python train.py --moe_layers=[2, 3, 4, 5, 6, 7, 8, 9] --lr_router=0.000432 --norm="rmsnorm" --norm_eps=1e-05 --rope_base=10000.0 --qk_norm=true --lr=0.000903
Below are experts of layer 6 (counted from 0) of a mixture-of-experts language model. Rows are named router (the router's row for the expert), gate (a neuron's input weights, with its number), up (a neuron's input weights, with its number) and show model dimensions 240-287. Each number is 200 + 20 x the weight over its row's rms, rounded and kept within 0 to 999.
Before each expert's rows: "mostly gets" lists some tokens that are sent to it at least half of the time. This comes from a sample of Wikipedia text that the model never trained on.

# expert 66
mostly gets: " Genus:", " by:", " Website:", "|---|---|---|---|---|", " Label:", " Genre:"
router,218,238,189,181,227,182,192,241,217,193,201,190,193,177,194,220,194,252,219,199,210,173,224,187,212,204,208,168,203,221,218,210,188,198,217,210,225,205,188,213,217,157,203,205,207,188,210,235
gate0,226,226,185,234,179,213,205,216,218,218,194,191,194,184,220,195,210,184,210,182,141,198,198,170,195,220,175,228,159,175,161,198,230,188,208,181,234,185,193,214,192,181,192,170,187,203,203,215
up0,189,232,190,224,206,186,238,211,228,203,181,222,185,187,218,172,153,193,176,198,189,214,217,186,202,194,227,227,196,192,195,200,244,196,185,176,206,199,195,217,171,203,194,171,220,196,200,212
gate1,195,176,211,217,204,188,196,183,204,223,214,233,194,206,171,175,180,203,182,179,175,184,234,214,214,223,164,240,248,214,209,205,231,212,159,219,196,196,212,204,227,178,185,212,185,237,201,184
up1,197,213,209,179,193,194,204,205,218,201,185,191,233,203,204,254,210,210,208,206,250,217,181,205,155,192,207,214,200,175,193,193,173,199,227,148,215,220,173,219,195,216,200,203,197,226,194,201
gate2,207,222,178,193,199,215,177,169,172,199,206,190,213,231,175,204,190,219,194,200,185,198,209,219,173,205,224,210,221,155,207,209,196,203,196,172,175,203,207,210,200,240,179,197,153,246,193,195
up2,199,225,228,174,203,200,209,188,247,233,182,181,218,180,215,211,201,205,202,196,212,221,167,174,193,208,185,186,178,227,172,201,193,179,211,226,218,219,184,198,214,195,217,212,248,207,195,220
gate3,225,191,202,227,181,219,222,226,181,198,174,215,187,205,197,170,168,222,208,205,187,203,176,180,223,190,183,232,188,181,203,174,210,232,191,217,207,223,230,243,195,198,197,198,196,199,203,228
up3,234,231,182,207,170,200,224,217,190,208,225,206,184,206,238,193,206,209,187,229,213,180,204,198,199,213,219,214,161,218,202,186,170,219,171,198,212,193,207,194,186,185,205,213,222,211,210,201
gate4,195,168,206,168,205,202,195,149,214,183,184,225,201,199,158,204,201,200,205,218,204,197,209,171,145,191,192,226,192,182,188,186,229,184,200,170,213,199,198,223,183,192,182,173,179,229,164,196
up4,236,186,195,190,214,197,227,202,179,182,230,180,206,194,200,171,202,208,197,189,215,187,216,153,191,195,220,188,193,215,220,189,185,215,196,218,205,175,197,215,223,194,203,183,212,186,181,198
gate5,180,256,175,218,159,172,187,195,190,166,204,190,209,205,217,172,209,228,212,203,189,182,209,196,178,207,188,198,207,199,200,205,186,184,175,153,201,238,180,169,227,211,205,212,206,185,188,197
up5,189,237,188,148,193,201,184,186,184,209,192,181,191,202,172,213,198,214,203,214,197,196,212,201,181,163,214,184,220,214,210,236,192,222,246,218,241,221,232,180,217,221,201,214,213,221,167,218
gate6,213,190,194,198,196,186,195,192,186,219,232,225,206,178,199,182,206,175,214,178,184,212,228,186,183,203,191,196,217,214,207,233,175,184,180,215,194,207,230,210,209,203,197,211,192,197,189,191
up6,223,158,183,225,171,183,224,214,200,184,179,187,229,219,200,192,170,207,210,202,184,220,205,192,169,182,196,179,200,168,214,174,188,203,217,227,200,210,196,196,199,213,207,180,194,201,194,208
gate7,214,216,196,202,242,195,215,206,200,210,189,217,175,192,222,191,219,190,176,223,217,210,181,201,213,205,180,172,193,182,221,198,176,202,184,162,262,202,176,220,217,223,211,198,213,228,211,191
up7,202,189,179,168,212,207,222,211,205,170,218,180,168,178,190,184,209,218,191,238,250,226,175,188,206,210,217,151,224,214,198,204,181,242,203,185,234,207,180,212,190,229,223,211,197,229,194,208
gate8,160,181,204,220,169,200,221,209,213,211,189,196,188,217,204,195,247,224,167,175,198,197,173,219,191,227,185,210,172,202,171,175,210,200,151,185,223,188,200,205,186,187,214,241,215,252,190,171
up8,162,212,216,224,187,220,176,196,206,230,198,195,202,227,219,179,204,214,187,179,213,197,234,194,207,174,207,204,198,167,182,237,215,194,196,201,191,207,194,193,179,231,236,198,192,196,181,223
gate9,207,202,169,207,179,182,219,233,228,192,251,186,197,206,218,212,218,199,189,174,206,207,196,214,196,174,223,203,230,219,213,143,208,203,175,158,189,213,203,212,188,189,199,201,184,190,189,212
up9,182,174,237,161,195,208,188,192,212,193,169,215,215,194,192,227,211,205,207,203,203,229,214,189,220,187,187,212,221,174,215,202,184,200,235,187,209,238,225,207,205,191,180,205,169,196,227,212

# expert 49
mostly gets: " daughter", " wife", " married", " children", " Spouse:", " mother"
router,183,194,208,199,193,173,189,194,174,171,186,191,206,199,191,156,164,210,200,201,189,195,223,180,199,147,170,217,228,182,183,184,237,198,190,191,213,182,201,176,221,241,244,199,153,211,187,206
gate0,177,205,185,214,197,158,221,178,208,202,220,201,165,150,197,176,151,219,200,211,188,173,221,247,202,213,157,224,158,190,200,178,220,188,175,189,190,185,205,182,174,162,211,200,245,213,221,192
up0,226,204,203,202,178,221,182,220,176,214,214,194,227,235,196,170,225,211,212,199,196,216,182,166,183,189,238,205,213,217,219,224,176,215,206,216,198,224,174,233,204,231,196,191,156,202,199,211
gate1,183,175,164,229,198,194,247,206,185,186,177,188,179,184,203,199,164,209,214,198,202,178,207,203,184,175,227,216,161,212,218,212,211,168,176,193,194,184,213,142,206,196,234,211,168,217,193,197
up1,198,210,205,199,161,182,219,198,257,207,193,211,195,216,167,209,202,233,217,174,190,215,191,212,182,207,230,182,249,189,184,197,233,218,215,194,189,188,212,164,195,208,167,158,201,184,179,174
gate2,219,213,182,220,183,173,187,207,208,202,223,222,190,228,203,203,185,194,212,157,201,197,214,183,227,198,202,225,195,191,238,242,221,200,232,190,178,214,200,199,192,224,201,166,190,206,216,186
up2,228,216,221,189,203,187,180,191,197,215,206,193,177,187,227,166,196,193,228,175,167,183,231,188,226,222,209,199,178,202,194,211,216,196,161,177,197,234,170,211,211,208,180,200,203,196,202,184
gate3,197,208,186,188,212,189,193,190,221,185,203,175,174,232,194,251,201,205,190,214,199,192,196,227,218,212,180,236,213,168,214,181,210,176,229,210,193,181,181,179,179,214,174,209,201,201,226,204
up3,207,235,213,235,195,204,206,231,219,198,191,205,219,197,212,222,192,197,200,218,200,184,193,216,244,200,197,194,227,196,216,202,209,204,194,204,217,189,196,142,212,222,176,196,184,193,180,235
gate4,214,190,218,194,177,197,205,184,235,217,203,222,160,190,223,215,190,202,200,247,169,198,186,240,187,185,173,211,192,193,234,204,222,192,203,170,204,241,239,220,173,171,206,185,211,202,205,197
up4,205,207,193,190,184,202,229,224,200,197,177,190,197,237,240,198,164,197,188,211,219,168,206,221,196,194,221,197,223,209,194,229,223,205,151,240,242,207,195,204,203,202,201,204,187,174,221,191
gate5,193,192,191,197,207,159,189,222,186,225,175,233,198,198,178,234,187,182,193,205,187,203,217,209,175,151,202,223,185,167,198,204,236,186,219,224,163,210,228,178,216,204,164,186,195,218,219,200
up5,190,163,196,167,201,218,190,178,167,204,205,194,218,195,177,186,217,215,186,185,191,179,189,214,195,196,182,203,197,212,200,155,187,200,149,181,239,214,184,232,178,187,197,209,179,199,189,204
gate6,208,243,206,186,217,195,211,166,218,225,217,195,193,197,228,201,204,215,194,244,204,203,186,216,198,226,207,217,197,196,209,169,223,183,199,208,172,201,223,194,201,194,166,191,200,184,207,190
up6,214,179,177,210,184,231,185,209,216,200,181,184,219,165,194,176,222,196,211,200,164,206,216,231,176,233,172,160,243,208,151,226,210,217,212,215,221,191,195,191,208,232,215,215,216,223,194,209
gate7,189,226,187,184,190,184,200,181,207,219,202,192,182,222,217,220,212,199,209,202,182,209,199,219,226,191,204,228,197,204,206,182,228,205,249,219,187,206,195,197,189,206,216,198,223,211,203,179
up7,179,204,176,211,178,237,235,197,208,196,173,138,198,229,170,209,231,206,217,226,204,225,215,167,215,189,203,197,239,198,203,212,206,234,214,216,194,201,217,183,222,209,183,209,166,191,226,191
gate8,167,197,203,216,189,219,208,231,174,194,177,212,157,212,186,220,188,178,203,226,191,194,216,190,222,181,213,201,175,210,207,189,179,160,193,189,189,177,197,197,201,204,218,174,189,195,206,199
up8,159,221,227,220,189,208,233,191,189,165,174,193,163,208,198,214,184,207,208,210,185,195,227,193,182,197,230,224,212,196,189,189,188,204,212,217,193,180,185,194,217,220,236,228,203,186,210,185
gate9,204,224,235,218,183,169,211,196,208,197,194,215,194,166,205,203,175,222,218,183,194,166,206,230,202,184,184,187,176,196,208,210,207,203,184,216,209,226,218,161,213,230,164,214,207,210,193,208
up9,191,214,234,213,201,171,191,219,197,230,223,203,216,190,197,203,194,242,208,172,193,150,167,242,222,173,197,193,204,232,179,207,191,199,220,212,200,209,229,216,206,244,186,167,219,196,197,195

# expert 81
mostly gets: "|---|---|---|---|---|", " Genus:", "|---|---|---|", " Binomial", " Order:", "|---|---|"
router,183,225,186,232,158,191,170,209,171,205,201,224,183,210,207,179,180,220,161,225,239,180,193,192,213,229,232,203,203,216,170,231,207,169,195,197,180,184,196,202,189,216,212,210,242,173,198,192
gate0,168,203,160,220,193,208,223,154,193,235,205,178,206,226,205,201,180,196,179,205,190,203,171,204,175,219,206,161,190,178,186,180,183,139,174,207,225,190,176,188,164,172,194,197,156,187,209,184
up0,241,185,167,248,203,236,194,175,207,207,193,222,231,201,204,183,183,183,182,200,165,184,197,166,194,196,190,157,201,215,223,214,191,174,165,183,230,200,190,169,207,206,175,190,186,162,188,201
gate1,196,155,152,209,197,178,210,216,211,140,189,225,215,205,176,164,181,157,214,217,182,232,212,221,218,187,166,193,219,184,175,181,231,215,226,195,186,188,182,205,239,196,197,217,177,216,197,177
up1,160,200,192,214,194,208,176,236,208,193,188,184,238,215,185,218,188,226,227,206,180,195,201,190,225,165,225,185,180,198,193,240,199,187,204,162,203,206,175,216,192,206,192,212,209,197,174,190
gate2,181,217,213,209,207,222,212,197,204,197,215,186,181,196,230,204,192,201,186,229,219,186,158,185,180,196,216,209,174,207,189,212,204,161,204,254,161,165,222,235,224,209,209,160,197,170,233,179
up2,226,189,229,195,208,196,192,179,208,190,185,227,173,220,200,212,184,197,219,199,199,211,229,172,226,195,211,190,222,170,165,192,215,219,176,200,172,231,215,223,186,198,193,194,185,154,262,183
gate3,239,201,193,180,212,216,211,203,236,219,219,188,219,183,209,235,229,204,195,204,227,189,219,175,184,198,162,204,185,238,234,197,194,178,172,196,214,187,189,239,213,187,196,195,239,155,182,183
up3,163,199,199,209,203,212,194,172,189,219,198,182,166,213,193,201,196,176,197,186,208,236,180,204,203,188,184,198,168,188,187,203,230,236,229,197,202,218,174,206,207,209,233,197,182,191,206,203
gate4,227,179,209,217,236,202,212,237,180,206,183,195,178,190,210,190,211,203,189,206,194,209,238,209,166,221,200,214,223,231,220,210,216,209,181,216,211,182,200,187,167,209,191,228,202,213,214,218
up4,191,175,214,217,194,216,214,248,210,197,212,235,220,201,238,189,197,220,160,227,223,209,222,207,190,215,213,229,187,217,204,199,208,187,209,226,213,191,178,184,163,228,230,197,220,230,237,201
gate5,208,169,183,189,215,180,214,206,168,182,201,214,189,185,197,203,221,191,226,198,213,187,196,221,184,190,185,155,192,220,220,216,190,234,177,198,169,190,174,170,203,205,193,215,189,230,195,216
up5,238,214,170,196,217,226,198,241,199,185,212,149,201,187,209,191,193,220,209,217,207,205,206,217,184,232,201,215,215,183,219,204,181,211,163,197,194,144,183,188,186,194,213,254,207,175,188,205
gate6,193,175,183,205,211,208,200,181,223,215,196,205,221,211,224,196,198,205,226,189,188,187,234,184,193,194,205,234,227,172,188,204,183,239,187,214,192,192,171,215,172,216,199,216,183,223,157,165
up6,226,204,179,179,204,225,200,216,176,181,178,217,215,207,221,207,215,232,207,222,185,190,199,190,175,223,224,224,175,158,174,208,185,218,211,227,164,222,222,238,201,223,211,184,222,212,175,189
gate7,168,209,207,205,166,213,173,199,164,183,186,224,183,214,215,156,166,199,208,190,217,201,206,175,187,202,232,156,183,212,164,219,171,228,194,194,183,222,215,216,195,200,214,181,222,221,229,225
up7,204,189,138,213,218,199,179,194,200,188,189,180,204,170,194,208,226,211,162,222,173,207,212,196,225,220,219,200,190,231,204,219,185,193,205,215,221,198,187,184,204,228,219,189,199,217,187,195
gate8,201,214,173,193,188,179,194,202,232,218,192,221,254,213,189,186,177,204,227,188,190,185,209,212,206,229,203,203,176,195,185,188,231,196,220,207,191,219,148,199,249,233,217,189,178,208,194,207
up8,177,181,222,237,198,213,239,198,225,192,217,198,187,186,200,207,223,185,181,200,202,202,216,170,189,200,204,205,231,214,224,194,171,228,202,203,234,187,247,184,217,167,182,199,218,204,219,181
gate9,216,199,183,193,184,222,192,188,201,195,189,192,212,220,221,191,172,215,212,183,206,188,201,177,203,208,190,201,219,188,158,234,210,186,236,206,194,205,208,225,153,203,228,218,205,198,210,185
up9,194,199,188,156,196,195,182,201,216,229,182,219,244,214,180,232,186,182,203,203,194,197,201,208,200,194,206,194,232,175,195,194,209,203,222,206,226,212,189,190,152,186,196,219,221,204,203,227